From a checkpoint of a small mixture-of-experts model trained on Wikipedia.
Size: vocabulary 49491, 55.7M parameters.
Below are experts of layer 9 (counted from 0) of a mixture-of-experts language model. Rows are named router (the router's row for the expert), gate (a neuron's input weights, with its number), up (a neuron's input weights, with its number) and show model dimensions 0-63. Each number is 128 + 24 x the weight over its row's rms, rounded and kept within 0 to 255. Numbers have three digits each.
After each expert's rows: "comes after" lists some tokens at least twice as common just before its tokens as in all text. This comes from a sample of Wikipedia text that the model never trained on. Tokens count by the router's weight.

# expert 4
router:098158140108121146103094135145150097129129116126111131125114110136167110112137144139126109136164133140115160128112109086111137125089121122149083094141168153127118142113128191088113102066146108
gate0:122130143137094068138077086103174120105134121126148127154168099100104180143139105134180126113129104149086118128172138153138126162143141119133114117160135124120142142140119165115136129087105136
up0:101122152142146140107132131103098147128107193109117141115189100134157133090148131135143150132140153148127102099122152152183153125157117135151156111165174152096123093152173120150155165115099138
gate1:113147157108134152169116179213126139134140110079141150142170125126083127147103131121122146087088074119116131146149148157146110133123095127189145170092104138103115083107141125118120147139161153
up1:112106133127134142133117089126085117118085132150147111147172139115142128137093092116098103126146069115105109174157113160159067122111092108138132152118143146139132128097105167130106149152129150
gate2:143146118104149178107141136153140087137117128117106132111129161107136141135136126125133119120149163163131151142105109133149100127137126144149159155098122130126123142145097100136103118088125128
up2:162108093123148156156101131156068137157141103105135095133068090152156150139130160129125148117123081131134129154130137117092133145190111139119107141074081050137127146137120128127107140156143133
gate3:129096065124097092167129143142126097148142155157154098073072127149119142097137110162147156124093145130107101115142102121131135144123142153091142110158174122138129080114136128117119153182146120
up3:145168104132114129163102131132104134179106136118146098101093136149124121158136160149078110114131139125140130134122115180129111127150141109160138105110120142131105096116130071097148151174093100
gate4:090123138099145134131106103125111151113118121171130143160149147119127155137120152140142128113140101094124074117140063135168114167071059146138138146100147118145089130102102145124176138108141091
up4:135097138134190118124086112118132131147128132147173115122153088083155094131136129159138102119156120184110158132203110144162089110134158107144134157127126063137117131138151192136123110127109108
gate5:134134131106158133137131096128129136138139133110124149109101128150147127129141114158138125072150086155135112147122140112122129197128174125090132135125138125137121093143185130158173127107089157
up5:153173104150162143115104139127143172186087129116164130095140168130126117122108138139176131122109108161159090116100118131109124119122162154141135126166127153128134131103170169143126157160100169
gate6:098114125151122114157124112144138120127127133150113084106146105070150175139110120114152144111140087141116117148136152171155157153123143125158106171136159130145150103150121146142114154109114170
up6:062102142119179119135138112120148138129162123148146093111104115089155138094101124125108111176138104158143120119151106147148145112063084144113107074147106182119114127109096121121097139119163157
gate7:090159109112137114131141113163109155127114156122115143135135084144135175164143128173130150111125149079114135129136137148126098146094134109084122101127168099138100121125165175129132127117131111
up7:127125119114146111145098145149099164141135176118094143105108148115132117157176180088105105127110143072167166070139122139107106120086100119172155138084087162106122117133160153136156096112105097
gate8:097143109156145165116113132106173100125140151096110126144133104138085131116142124111122115115103144180168184114107107116111128067090150097120127135151175094117135100119130126101137141123116130
up8:110147117140124152162103101122160164125120141162100127102178126141142144096085122165136163181096110121177083088118105116146162114105138113130119099133191149104142155127117145090128164157163141
gate9:142113113161097094136076136172143150119124137118122155131096161099099150122131113126165142131075103120129130132141155139130107165103137145097141107146133126109143118148100135080124143127143165
up9:115112101139113103139127141097141128153139120102110124134072120133100122113150135127104068110087086136109130094125129112142080168134135145150122116163129099149118066145154130145108106111140105
gate10:137112156100135053122100104166139137153173162124142121094146107134114141101163154119095133134132143093111087146081156177125155123131138107105157140152167159111140124163072117135084128139122065
up10:112110147098084134106153088159144127125159089102113161140121084117111091125106149104140121115133108083131111125161095131150117135114158137095119138115146146150110103129117113142121112133146126
gate11:126089097123123129118098149155116120105170077116109149183068136131127152139138121141142112118134151173117141118118136115181130126175084108108103174126144123164114149092133139127085155135117113
up11:145099124111082102145117156158156102130117124112108180195153108082122136135131088117137117087143122148093133118136123134147135102158134132135108134151194110148133095126149102125128131109145107
comes after: ".", ".\n\n", "|", " |\n\n", " that", "\n\n"

# expert 12
router:150153114117141099107112127157066120124101127157132130137143122135157125126088124170103162163158119124147125086101182108113153111095112126124112130120129109180138118074073144077104083101156200
gate0:104141118119128154109091111139150105097130127132142125126101095110130139133091094135112140136139115171140097115162089137133138119154122126115138111157130113151122089093138135114124135093143125
up0:117117115110117142109092166108130181115096165151149140151146131066105110156124095126123122126133106132108104161149145135116104146110126122136109078161115132148095168120112114164131125113143114
gate1:131102141100111150145130112097120129094144112127153111135125123136123093151113130131173175110123112137119173137111106148146102103134126129115151136137110118116125103171121154129128136111119095
up1:139150128139144132137169158134116108174149151139124146097155119133138141132120105144167097127093119130125120119141108137127192170154151155132134162130124112117102108140163113133101166156110159
gate2:128107106164129129106130121127118187120116122143132107118112144091116179102125133153151160109121113128140105137118130146169074169110129146111151140102128113103115147129127115153119108104126096
up2:106095123117106118123127117100155100126150112100139146093102209081136143156161116103139162121141115094158143079131116128122138082120132097123097108136117104122070141160175119177130090098141130
gate3:115064108133110100100126119115106165116147149152125107138155136109134147149155145118150107136065125140148137104095139121130128144131128128115132089177099163151127133146116196107102135082100158
up3:143138132149080114110121107147107107134134166113175126138159141102120138146084186104120090124113094142135117120120153150097168118154148130108149143157178114126136145123113170096141143139112116
gate4:132088128107115082094135172133168175129125123092114155130154171152127121133127130134136114076127092137155104114163164149125095127119122121093171145163083130134102122155114153099119116147129142
up4:128125067104137154067116127138117153174139152124146125124145120153128149158113104137106136129125114143131101093116137140139135168148101153151097180126129086132122126139096150120109161122137131
gate5:138096131146123139149148128137133138097132141118128123106092123171147115140095111142139098136130124154139105098102167131094122098177137167137080136146095113159160085124110127095127126152088141
up5:091112145132088130163146124136122139081148104127134143158122144091110120094118111138120122107123177105124157122133138160124124155120138100143158111162168116093137121094108155149113122082119125
gate6:116162127123161133127090148152138148110122077098139132072109130146105130147096111114139113164179091148106122128148115169112126145109157093113167131155138098152138117128059142155065122101098124
up6:136153172101112172075123133139116163144120122134129169118127160076132156152122157116116117123117140123159094131140156155130154131122165130103116128087129130130140134142141112107127130138116116
gate7:110145121169159109123126137129158153154115091123105134104183177098123137156149109164129150175097142087153115134156166121136127143109140158126158099121110141139125127123111083132145130122123082
up7:126128161112102123126132132092102091117131082147174136137063097126129142134159102116082157123110118150092140136103131126121080109083108149105122149165094105115103124137137130186110126128129121
gate8:128097151123128137144090137157134139115163128101136173100160089124160135121085119106120166116125100123148131119119159091097118123171111104118126144127124176157127101103083112109111137126091119
up8:142127156107139138116089091131129123105130125147151168119108137126146127117149145117112173129163117100178139089126120119152131177147160148127099142116192137139107116118105118087153148124116126
gate9:107109136149116123138189102104097170120070111139153128115156158091130098093112132124135151093122196151131137125215128140126110132132130108126161116112113133151144118115159145143148139174189131
up9:124130125134139155110074141125104148121096098133161123139111178108158165109115171112143173102105144142129119101134087129137132135152098095139128113160129132125099136093136154138177124118143123
gate10:101117132117134133145094135109122135123149093153150162136095142137162139138155172148114134131133083120144147143114131130158113121123148112099131169113169115081129164123081183145142143140113135
up10:126156101179124141154118120113080121183126111157079128133145119131127130122172138107137154137141139121118116153113105120115095122092123093105131136137150135076129125139124110094140140101097129
gate11:098143136134145101127104073114114125066149144135144147149093074157106141168126186109159119083143121132138110146123135159106139158136136127134135174129149119166105108127124131111161119154130138
up11:125124165142134152179125140138139121128151135136149107124136122150115128145112139132138082144166125136135123134130133173104126114140172102140110157146100129090139128143124166126128162112134112
comes after: " ", " the", " (", ";", " for", " United"

# expert 14
router:145156106129107155132148082112177159092096169111123104125127148121090160134150102135157098109118113114131128132121110095147159151099112143136135105106113099149118117116152148173156141116146131
gate0:148195106130125134108131130150110159137142121138124145073136146147111107134115165105103122112117153149134148108119107172122102125166126151157167111119142104117139142093144131139109142127122155
up0:113135090127082136126122109129103138112148116107104150108088128121160147146126151170109091095121126108144129123162094116124119107180149091139095101098168135133122101129128146118157126139149155
gate1:118114148148128152111095183125133146130195122138131104107128151145127127088097116162132134110119094072123154123128130131096135162115118096157145079078146158121135122119153123183138106101128073
up1:086124129115079150087091117146171109139155089143138104126119103120096086086110139108170119106114134119113086125126113134111121156087116128124148146115115175143112097088133099126155127124109125
gate2:115095165108110141103127107112129106114140095150136139127126126065160148078155097136120127141155121152114125130112136136126135103121140093158144135152185121120135134154113137120129152134144145
up2:134125123100126096101139087126111101138132169090118123099133160095134143129151140176102123141156122146098094128153089152137160125173093080111130133133140092115105134109100125098113085123121102
gate3:138131124123138143101126129133184136109124116144097150178182104145131155122135109126103140121107125081088149087136141057107130186122113109099129112146093134119145078133123101150131131109151120
up3:090142162099121147075134139086131105140175100137123098110154155135124121130084135094133146154137137171135126114126109109147109099099137147133131149137113153153117089157139114160111132085067140
gate4:124143103131158158090124121124121127142190101153116141113132141118142159148125129137118152124112155126104057145110140152092129136158141127121142155121134104105128157120166114142143119139120105
up4:139145143108130167144148160116131162108147152132126138090174153133109140142161096145131139123118161135114131149134113145107138120102119132126136101127133136105100152155110156122123130153146119
gate5:108117106094147125162137079132085130131136183095115193107133097151125109133138140132128110129120105117148159168131116100114155143161109111129155083119144133121124110160097148092135116106141153
up5:145168135117113113134140097103099080174149142134139095099136146150158143094114164123144105116113207130134097126145089143119140122118146122163127122144139153143092129143112108155102140108169134
gate6:133114123163134119101125090102100120125109141117140129120106094143139145125106127117126150146150130123154113137121090109146160127135090148135146115067165143157134128145119129126167124095152121
up6:159118119110119133123101150124163091151145104149105125132099130106112135095136118118100176104100141117136141131135102124097100127127183119129112174144171127115131141134082118167094148114099133
gate7:136124150131116170127112132126114133144152107072119158170136160134163129112095107136177161057124148135148108151161157143147118109151091099123195118150156169108155161084120147137115122146108147
up7:107085183140151127159123105113133166169116065120119114117124125137167124151143134131190115122122076171132138171101136131111088088112142063116128140084125151100103139106121147099127111105147142
gate8:149121121118155151143177150152134088149137129143097132095110084147132113112074170120128091094127141122147138142098139111115120113147128125143157134117116102146155117125121115125111134131116149
up8:137180137099088158125145143140138192165092110173107158118127115105139124137135135131143110131130186143117140142105136092113126091099175119125133124128077139111121144119069151115073164097113148
gate9:130174148087171096115113120104107110099101161201104088089127158141087155107101121122134129140143122140126104137128119176121147129130095108108141130095125114110158141158096113164093135122124146
up9:125094097108120156116117138117105130150155162128157126102132139112146157147163150123117085180147116102175152139113104134136146161115151154127172174117113156164123091093121125112148117113160112
gate10:135146084109121148128119108143150125169096093124136091140108109146112129161127092113129148123178145117109124142139143113133117094133140176085115126145132081117155125105148144160134140123100152
up10:122159108176083092149140154150130138154145133124097135144125121117136172093168142137119164148116131124171110133141124133154152095143114144100096129109142140123120142126123123083100141112132166
gate11:123102126101105139133110122095124156112117145125161093113098135092114137121160117142132114119150152158127098124098144159117143114136086108093189135145175169079173089126113171169115150155109170
up11:137143135193116138149140120089145125194091104161102109143147131110153139125128145122130161143113126099152159134092107157130133151121143106158097136138119128124130129083138141117097159153073103
comes after: " ", "–", " (", " such", " List", "age"

# expert 10
router:059102103126135084138154100104137135109096166123152180138127151116113145160136132155173138132089140089163140087146109131097152152102140112178131136121148093081130125124132163134147125096131086
gate0:143117112140119111152129098178141125128117138111073149106131119076105128126136122161122161132153120182180137125125161114125114143101130093152116176157116120142148120144084081140114156140121181
up0:105148125136077161150144135112110152140104132141149170156130087120091134142167116099104163142196130147070098108116129108145143110122182085101079121103121148131163178150149116137117114115141170
gate1:108114125147149125131073158126155142109126133133133168123115162095170075131145144153128080146150094162104095105175152176130110106085177109145131139131159137142120108126148125123123155126111151
up1:133106115102133132134112126131116114147147198071110161179105167129113077109125094107146115167128134101088088119126135139153133122116161115153133119096147099137132113122121100148137123106136123
gate2:101115098148139165158097110147139144142124109107101157156122110137157123118160119147104101149107097141130118146117160155138143103102106131131122147170150097176131078144078112096098113118097141
up2:067132144151153139111077124155148092114122114104121151138119129127109123126134120101088100102116151128111125098122112137129166107117128127125086142161164130121105157153140167171109132127163127
gate3:072123141067135156102115139087113132132116135131185128098096134152121134107140165101111123158134137151163115146124093101078117147085135140073116155158141134136099122132126167154082148116119096
up3:090127150119121165088163109128132126134133129140172135128144082124091103125132135121122093130119122126121119182095098122110142101121167152148153138141099127115119121092118154130089143112090106
gate4:159069095138122162159150103149136117137152122150123124125102121113133083120152144128083141083147129158142117112151095131136129114108125123151092116122110118147160121138151121107137168122134174
up4:134150100082121151100129129124130116126176116132151133173125157180107157098129088117116155113132138152113146121137125136104102180155134116129053129127130120148129113125128102149077130124132093
gate5:131131129116140099118132109116143175131117153166152155084096151109098107084126123116094092117114099121138151141120139127133098163128112113127136135083108132126169151154139157086124159130120129
up5:115125095099150133113155107086154147082156140136208086143089084136112137105084124116141119109131124109119143157152176139142160120139085126093132144098090157141151135117087146078098141120086119
gate6:106121124139164124125078126123080152103128150112145152136118107113142133132125099113160103125138064165107143118106079126152126173146119121155107149105099106108156126118108117105124118137095117
up6:137122131180132134128119143112133151124153110150169145134131123143166167140127125193161156112114105157144169103150116110105136169118161104140112137172146156148137127074135118112145148064096142
gate7:124130159114128132177134134120109178159133067150156086090152165144123131145123122115159145123083120124128134152150100106178107141139092151125128124162132128117119141130130088169121134101072111
up7:111160100135157155161102117084160078154138123104157163125141133114113121112145097138098113104108131108143109107116112131144141150148113113153178110137141123178129104175093097157094157145139155
gate8:135140112147172125132144178123119122122117142130135137149134129080107113123095093124117122153126118147113137105148111105113126145122142114099144135129134125148093095145139127123123145113147153
up8:136141138125124080077161123111117153167130103104115160151101131138148104127146129118109097098108135111084134129182111193123131118108141124112125098115055106144143126124159131108134155112119128
gate9:085159144099100108135109104134130115090163139115123134112143077186121142125150107128117121126153145152087081155072154133099122096108114125136136136145098144115127140118161154156142110130107113
up9:082147127097150104136151087109137138114108133129129130072139097134073113157106123144125126130161128121098090150067137134147137109120145125154147108138095146110100130136121176172155143149112096
gate10:134086117126187096162142100157142130115104129130114141115137104171098111083132097158141112104145113127160115144201119147135109123168124108127097118104124141160149125127121121131101107176154126
up10:145119133132109130127122163152125139150117160106137135142107128175138108135170129109107100129097113098145108127106118174117116103144121137148146145113102124110098121138131149174087128183118110
gate11:126090136088138121124187133173114160130144140132107116119122070147128109104073141151130079140141127120109128161118140148089127140135123135109107131122063121115125129130087165142105137126115087
up11:140119103142163120118158137120114170106134130145150134096128119138081125123113106161112087126118124127169177124134118075152118124096108116105064095093156119111133146124130091082124129154128112
comes after: " of", ",", " in", " for", " with", " as"

# expert 7
router:048109103125136143130170065117109102115086179134134126113118177118118136109124155129155144136122159120151118153151122114153109133133127099143119121142119122110085117110145137126123088146101093
gate0:112116123121100084125082096161147130170109157117123114101148126117063133131113148140161111148078075122150099137165112172102151126101135175123114161143143157173108130111103172097122140149124092
up0:136113125102117134142147109142127139128130109126157132111180090163123101103116131145105090136141087103121109130044150162122120101088152147137125200128137133098100123146099120083122143125154117
gate1:114138137131132162130135150102086117118108131139087183149172109137142149142147161157108116105131105101142163131075130133116102088162114145134111113116155174129144130163133095099111138102172122
up1:132128175101142135094106141140046167153137168151121158161160162162111124158122154121123133133127150150158129108100090155102113107101132200132074105131154199102137120114133112143143129175138129
gate2:089156149125131165143140166129108135149104136161141146103182135158171095066134159135114084152140114144109109109065136111111137127157094105107129170131130131115170151092118145159111123148123097
up2:147142117116118082148130139097136076152135141144120114121174137107084124098133152145116113159152087111099127136121136121096135125131126149122148131138105098142125140116114146144131114163082107
gate3:122156123129114178147086125154085189193136112130146108120114124135109112138128118159108135117094163121155129150135147143095090157073130125179130131056157124163147135125129095136092134134098140
up3:126153150137114166147119149121078141121138089132118160168170136167112106133104130136135129137121155112115120149089124155123154180104100156176147169159126139125137136145160140084125129119131132
gate4:129131121111123180107117162135146098114124139137092121125097140094117158118135128149115145147128159140132140114090113098131147126118107127106142152126148164129149134101160128153111130123152151
up4:105131114103106163119115145175095147104131143114071117089113136159132130147111167151160132106118135114118180127070148100157128114113149143076136167143116158121121159121130130142064128146068179
gate5:179166139105103132158171158165113108130108108156130148150095122144149110112130118139156101103107091108109076174141133147149105164082113128147142186141143119123087119128130135175123128129095132
up5:097127131113134124120114103127126137128089135094151155135183160138161138095183128104165102113110109101090115140116148178151105135139120190158144191100145114100116142134118150124139142120141147
gate6:103128095110119132103106106151144127097124121115120153132159135088136116135143114135120120082134078135104127128107102177144146120125114120132109194129116137140132143117091156163148172123131148
up6:149139079138145134124105122155076138107170140159093148124169140177128130119137121113137127103169126157080099102124109186146156155172150110165120149124138107136111124105132104145133138102130155
gate7:141127144100164158084112139141123130136118132145139118127107112122106119139125133148122154116137109157144135148152119152131107139164082145158135132053102140126129143125095135138122138145113117
up7:106129115128102113088100156172167115173088096109113154098130133117130134089127121157143147097147175107134113144089142125120172129080078143127135156180118161119142123051131144146144142132077139
gate8:093118108081103120148153096154152142074141099123115122155113109182099132144107130109089051156147179109151108148123167133131080103136094141127131139115094127100101152109121120104132129098079142
up8:104127101134123100114161136185123138169161099151133126117146100081118118091126128156147123121144122159113129134103092123136132122097132116096102111172090102165110151129123115153138146110119111
gate9:143168156147137120138097148151121138173145139133170115122089131120108118129111141121127150110108108099154078140129123125103108147105102156138153167128077106117137125102123069089109144131135167
up9:128133118139102115152121104071124142163146151147161099072126128120116097113124110131115126111139140146116115098144156189099102111111166123125150134178120060169127118147099129160150106131123116
gate10:094112138120104116144153120135129118129111096159114150129128106120126100151150108168157139149125139139086173104126067148168128152117093089102105145171134144127104136148139154145112114119084063
up10:108123146074101113122152066146085123130155121148131104088106111106076075122106135099130136145165170148103150129126112127139141145100104092100120073133121149131100117163106154089163151128049143
gate11:167114156142120171140122115090127120093137119110151138138098133066143143141151147174130138117126116158124126115117161124149060134159148131171119076164118118117121093152138124153144163087134125
up11:128100138131120133081158125140118158112108109132157122138122142132151128085114112157121108111108097185130105165093179137143105180115104123148148149115086085134135120128132142164100120107106058
comes after: " |\n", "\n", "0", ")", ")\n", "1"

# expert 3
router:070149108122129133142134095121133135131139096118159108119136136127106123124105113106105112144143093104102113125125115131137130161129157134158123104180112136117136080150134104132102092085122099
gate0:114099167138133139138096097178073132149129081150142119112128111100115161138124118104093120125142130120106134104160104132129159106140111114142135099106134128135128132139142155150133097174096132
up0:112133125107112124103162135148172126095123127107105102117098127118154113096150125154153142122135145130116117151126124138092076160104161116155093151168117117124108163108125088116120113157096170
gate1:139152129120130086160124099116124091115117134105088151114123110143104070100136127111102107088114130161133136085096107150113100134160157148155129137106153121178135164126171101134125123141105104
up1:092160139093136080145123116099129104124163132117123133152133125183127126122135118120101076120151156165118103084136100134126113122102151133152115148085145111139121117133116096119134137120106145
gate2:155135162123099154131160120135130106168101142146154151159144138124155122178127142112109115158116094135142139106146099168137093141128149163118134151126100111122109092114096158121099141109128178
up2:093139102101167108150089140106098146136127123116143122104136120110127131118119108163132193105093110156137111102159106111145062092111133125190133137107158139143149077137176105175105113103123092
gate3:073085143122080170089140134134129140153143137116075126138180172127157116139122117126121107094157133119126149136161128126154117147117142126113104095133129132098111083128140112092153123123116178
up3:105143096084133166148164123171114106143124144174104155141138089152128104111132137107175093106128138097114086111134131134159130146124121093110126124146178126087177080162095180147114153133142120
gate4:189160109129084124146093122101087132206125137158143154137115154099103092153104158113080097134145120136173121151107127142122153121148125144130162118113154137134110136112115148120110124141097133
up4:146155130144136118158125127146144140091121151117093148115157134111127120117139131107135175150096123094112162109116139093092093118084119135113125154180100108105135140168139124109098145107100104
gate5:118144143121132191119172119104145133125141192138104141108140158130132157098121097115092134107106125121099141110166119127122101137096140171155133144138158156123142114184106129174089133143117094
up5:090143154131128144140128138114102144110151156126122105123116132108103075114099152114126123170146144111112136136127184128123108132117127149156138110124124156121117166125136170131143139114138105
gate6:135133135133090176143125119151126129143119107160126133157126107084089088147130145144148125114148139109135146104102128113093054138164133141074128116103117146124139104184151092163102091132138117
up6:149150131127151115128111172132115134120121073096122167113106151103158131130144170109133157138080146105124113106116105187155151128160084143147145116084122144139153108102153110153130119108153090
gate7:091103112139152100109098146147112122106123147148129125108119104108139192116120130135092139167130152096142186168205119097109146161127167088132121122173144140104107143135121134151123115125120139
up7:120123116156121083117106086108107116115108125077169098123137088067144154132112113141130167157113079147104145146132131098126122164135127116094128093142089105136121113133129127144123103115123160
gate8:129118121126103122139140134149138143160154147116150113173089134153060152187079100156113130139123102085133099100095123123162103179118147136096148157102115122113133119153110117118184140115121092
up8:132095105134126150166152150097124154145155135124141145130180113124178153137141109150117152143123145134120164133111123139142121151128096116105104133121136183153182098122124126179107134117095107
gate9:154134127121135144122110117109124139107113128119096136132158134114139149167137102138138161129135109095151086104115139087142122105131111194116145119118129133140129092106154101121174105124151138
up9:130130119111142125147113158078139122132134124144107118093141143121140108148165140108119164106119128145149155114127106153135134141126131169143154160144128132103114087131139087139106086132133127
gate10:145114105135161127140109175129128121124135093139073124142111133109132132131109120105138174126066114122111126129123117152134144089166117110132128120094112118120153096158138133111125143134130121
up10:154151122088103103174123119132074123100134089117130142113132137116143130122096105115120031123143122112101107134139126130185098152163144114145141160104121125119153117157144109104086130140100100
gate11:150135136119143112113131104132083133094090118156139119113134127099179099104104106143142130123136148162139125130112158085126133074137143141117131066173170132128120126131135117125127134136142123
up11:127154085115089154123163120131077148120116154189127125136119149103086099119123126136102146110159142139122127109110140070117113116120110110143154096165140141162145131116153085123123130137143123
comes after: "\n", "0", " |\n", ")\n", "1", "2"

# expert 15
router:078118118109144103106128144160117126156166141130159131090154177130164124124126144138101104108136069170132148115109082143141124140124142112140107158140139144156106121149101069084076148117144150
gate0:138119125139121111118160175106109093128120137141099088129120135139122111128166119174149101121127153121132207135132092098103132127116091137088143119141117123152136131127134108147123135159108144
up0:117145104110125154112115138142141133110139152122093109165094183142126096153160123129132164109111126119127150147098124140181116083112148113163115115152146163119154131141163144144113105113139141
gate1:111105082100118159141142158097115138147102151126141137166143164157086156113120087127112143130154172083136127124110131098093090146104115123104134134126123123128102131137140119147111139147120145
up1:114132140118098146116126090139129193118131141115146118117116142129140141139141134120105103145090112113175157175098151115114110164110139120146157098108115136097121107084107150108118152152118095
gate2:143144097144144113165139151077123121119162143121178134160120150133133116207141126111111154089139086129150171113131143135131105131149144122128113120121150142104098099112147122131122076128099126
up2:099099142132131104111153097150139114103178093114134111172152132101137076117113143127131120115115122134147137126132145145108117116087177136120154136151114118160150135152125155164159094127172147
gate3:130141119147124139136134099182108144140163128127082142114164160154097119174096129135103090107109128153157093131160115162121114126136139166082125144098136127156093145120121169134130128107134153
up3:119114120107117114108143085088156155108138156121107090114094106143119101129153090150145104177164114108086129148104142137137100157081123063123166126134078121121128125115155120128110180127114120
gate4:083137185095114149142156140134105103123133129129126124146129146143111118121127106092112142144142149113114132130109089145134098172150112104119105130161129103115129098120124131115160130167118148
up4:183113087148090125185117152113122130117118141121154106160118138084148147116113103121122167134153124126146142132150156122113168117116102154158136118083098100132132085089125125127127162136132109
gate5:113127141114187131119130110141138142141129122110098136065136117130114122098094109116143100124151110128165129118106126160193136144156143132084147138111173127131138126140109130142119136137141138
up5:108138140155169148151107139129148121121197211126146131161136137171153147150152147134082140108097109104144113132130086128133147086152170143084177091086154135108103119148127151138132143087153102
gate6:128110106081079107148181093131109125064127120098134115120116161127142136123116122128128132129154148122124065151117133100127075159110109089063114142095137114139090138106123121079102116138118109
up6:092130155175157160122104123108175101142116122139117144106189117122147165098136114140107101110100100105153141124125137100150130101086147119133141139131177146139154119128097118139136141124174104
gate7:113108110139121082102153143127113129136114160129148113114118106129154142141124106147141110109136126136166128127135179153107104147098160094136172107143110135129139128135162109142085120114116143
up7:128151168124143123111117138142146160126113121139127110114158124165135135126100121141132099111130131117141127122113149142138161120099103130096176118123125130045140155103153100125107092107156168
gate8:103093124159066171138128128131129107179122145157128168141132135146160107153100116102157119135132147108136120157114132159150126120136129140115154094133146101130164118152136167150097121117167122
up8:081104104128113141128107131155118105152165130109118123170104129117154134123080105110113105150152101125145153137112134121140131128120124122077129142118125114155143131139099140116139128164173134
gate9:091128149136134131155093135122129109129133109050128111105164123128130085135142132122131126113122125119104082117132122123137122113084141164124191190145105148131180136079084148164086136143139143
up9:113145130119130125164126135124099138114114117168114119129126110119167128153120148171121159149139142153095092082149155171130112115084175087111103105144129120157080109141084141142095151159138129
gate10:108135114123141126126105097101127119101118162121104073101164111126131174124121135146109109143121140152137127141136090195133118141094161136130080136153122117131132121112158107135162148095149107
up10:134117144112114123161148071107159124162148112123102153089173116145137117128135118160128123109162103115117152125118127141109089139073109069113174139135154128130148113163106116150156156120120179
gate11:109090141138141118097107134134129147128111139166161114081092092103114162090129099119125135138147096104148123147189119153104100132145149115100152122126118111116079118096124159155077159092119157
up11:130132168100103136088123123096129161131109111128154124122142145142109139068121116096114138141132079131163090083149111129127116128089081107097175104112152106150123093099107154132092129126111112
comes after: " |", " ", "|", " (", ";", ":"

# expert 0
router:138130138094114113096118103108111107112112107130159165114170093129145091139115162112150137120127091150099090170133140129139137103142126145151156093093112119095132179120109122134110126137161128
gate0:109089149116141164175133137134127111131149113121119130107125111103144134127130140121145164137153141158146104171115191139098178112160139142110120139169154144153116158153110087163114146126145104
up0:101119154136114155178141128102153108144118102125125137180160163129133098102163113099162118116110117155104153143099149178142113133153095145122132132101073145143102155167123132096104114134129085
gate1:057081158117128110131155105106118106106097073108147137153150130104117132097095176098133130124123099138179125094135116131115063160141152122087120130149154132151129094114133097177120085138118083
up1:131141139145172128154117133120130136144095106125123131115177131163120180114123125143127113105069185094120123095132119132154132136149122162138122149099142090159143110159109090091140120139126104
gate2:115124134127162110153140101157092114118109088147085170121140136126147126120146115097136119138160113113123115112146135173170154179095100133130118146131140109118106112140109146137141136107149147
up2:110127171137178161132144184125113165176117143124145116147156097154173113122124141146149115139125147092107112132089151147164119124130158121129097063135141130167119136147124141146149165151113076
gate3:120116110111153119134156173126098145125108120113099105131184133094146126137109132139151096081145163107185132146111097115128109127120135124106142132113129107133120132100122100151108154139171141
up3:107148158154131099123112076139081086164123152099116111140128072123149109132175161138120157101086140086145116124134063129121169105161131092117145131112119181132140124125151145111159156134141116
gate4:088116131085102097153099158144125147168122118108090122103099162134129155103127103165153165127156118166110152107153120084134124151141091139126155106161128121149148127109121109142113185102127104
up4:127141106174079151193121114094098148082128129170098156100150154109129126127150128120120151098138137130153160116111144175098132140120104163115133115124160107181173110120162137109109122144105126
gate5:103149117123102101107149158154179163113161130145121108121135137114094123112116130115171122146117148155161115131115106135130119099134152111082136062124079181148129138143119156132102158134145157
up5:105153136126127156098156115106112150070135139117105137143141130119101128120123101135131139129141119117180153123117108102113118021145099126045144087140124151142132118110124148098112097168133118
gate6:141102128120139101130139114111114122174137083095125084079141142130131152112109148137124097116116103133107137180090152101155146152127108160099128118153124079059151140142092159100134124091078145
up6:166136126111186113144142147157135172128163107149147110148143147164106096118110136122107088084122125140136123111129106117153119135111126100143138133160139145119147116115154131170108139145097126
gate7:100128136123128165149114122124108156086073144093144141083124125151136131112103119119085118119107122120151124131133156150119163138125147119143121087131126115101128168084170082108174142146121149
up7:148146138109119170068119174169071127132162120130164106147131154169182135120094131092110090114151160127147116166136136100138132130110120171135121123110125149110123144109115109158120123125146131
gate8:147090171098146099121145153149122130096119089078138159146139139119114087124116082148165096127118116110154139134105136075103149127106105137147132122144110147109101098132059106172090175170111139
up8:137139147171127126122126086132121117141104140130114120141142152156118138103112178097166129122106117130103142120138112159164173149112153141165122123162127093146107131145102154125083141162103139
gate9:089105121163150175115099148119109119135119130089145096149133119125113096157107154100103093082091110152142149144150155140116167136102102126103103122110133117124098134176153161123127133100157101
up9:137122097104134121073121127122106114154161127128138128092136094110147136048170141129083102075123094103110118179121117112108112115135126142123138168087126148103146131155129175103099111125139099
gate10:103134147126153139128116130137149124138118151118126170154134135126148128123128143156150125109121122125089154147103100116175128185087114134104137139131079150112147091147103123146097161125096155
up10:104123146113113162136145138128144152204109100124138116131093121135138089142141144163135167129155126109100115102160136136115177128127155113127140154172133128112088107141125102130155135116117116
gate11:131100074114124126085106136142104145124144151123157171087152136112115147105135143113134154155133141097143108132099070073130095118127101123122104155123178087155144095142103153147136154154141123
up11:132093117114145114088097105103107107113116130107103169157125082135091146158139149156171099080071131090163116119178135163119158142141153111109112142081125115108143115137097174140105164113096170
comes after: "20", "19", "–", "18", "′", "°"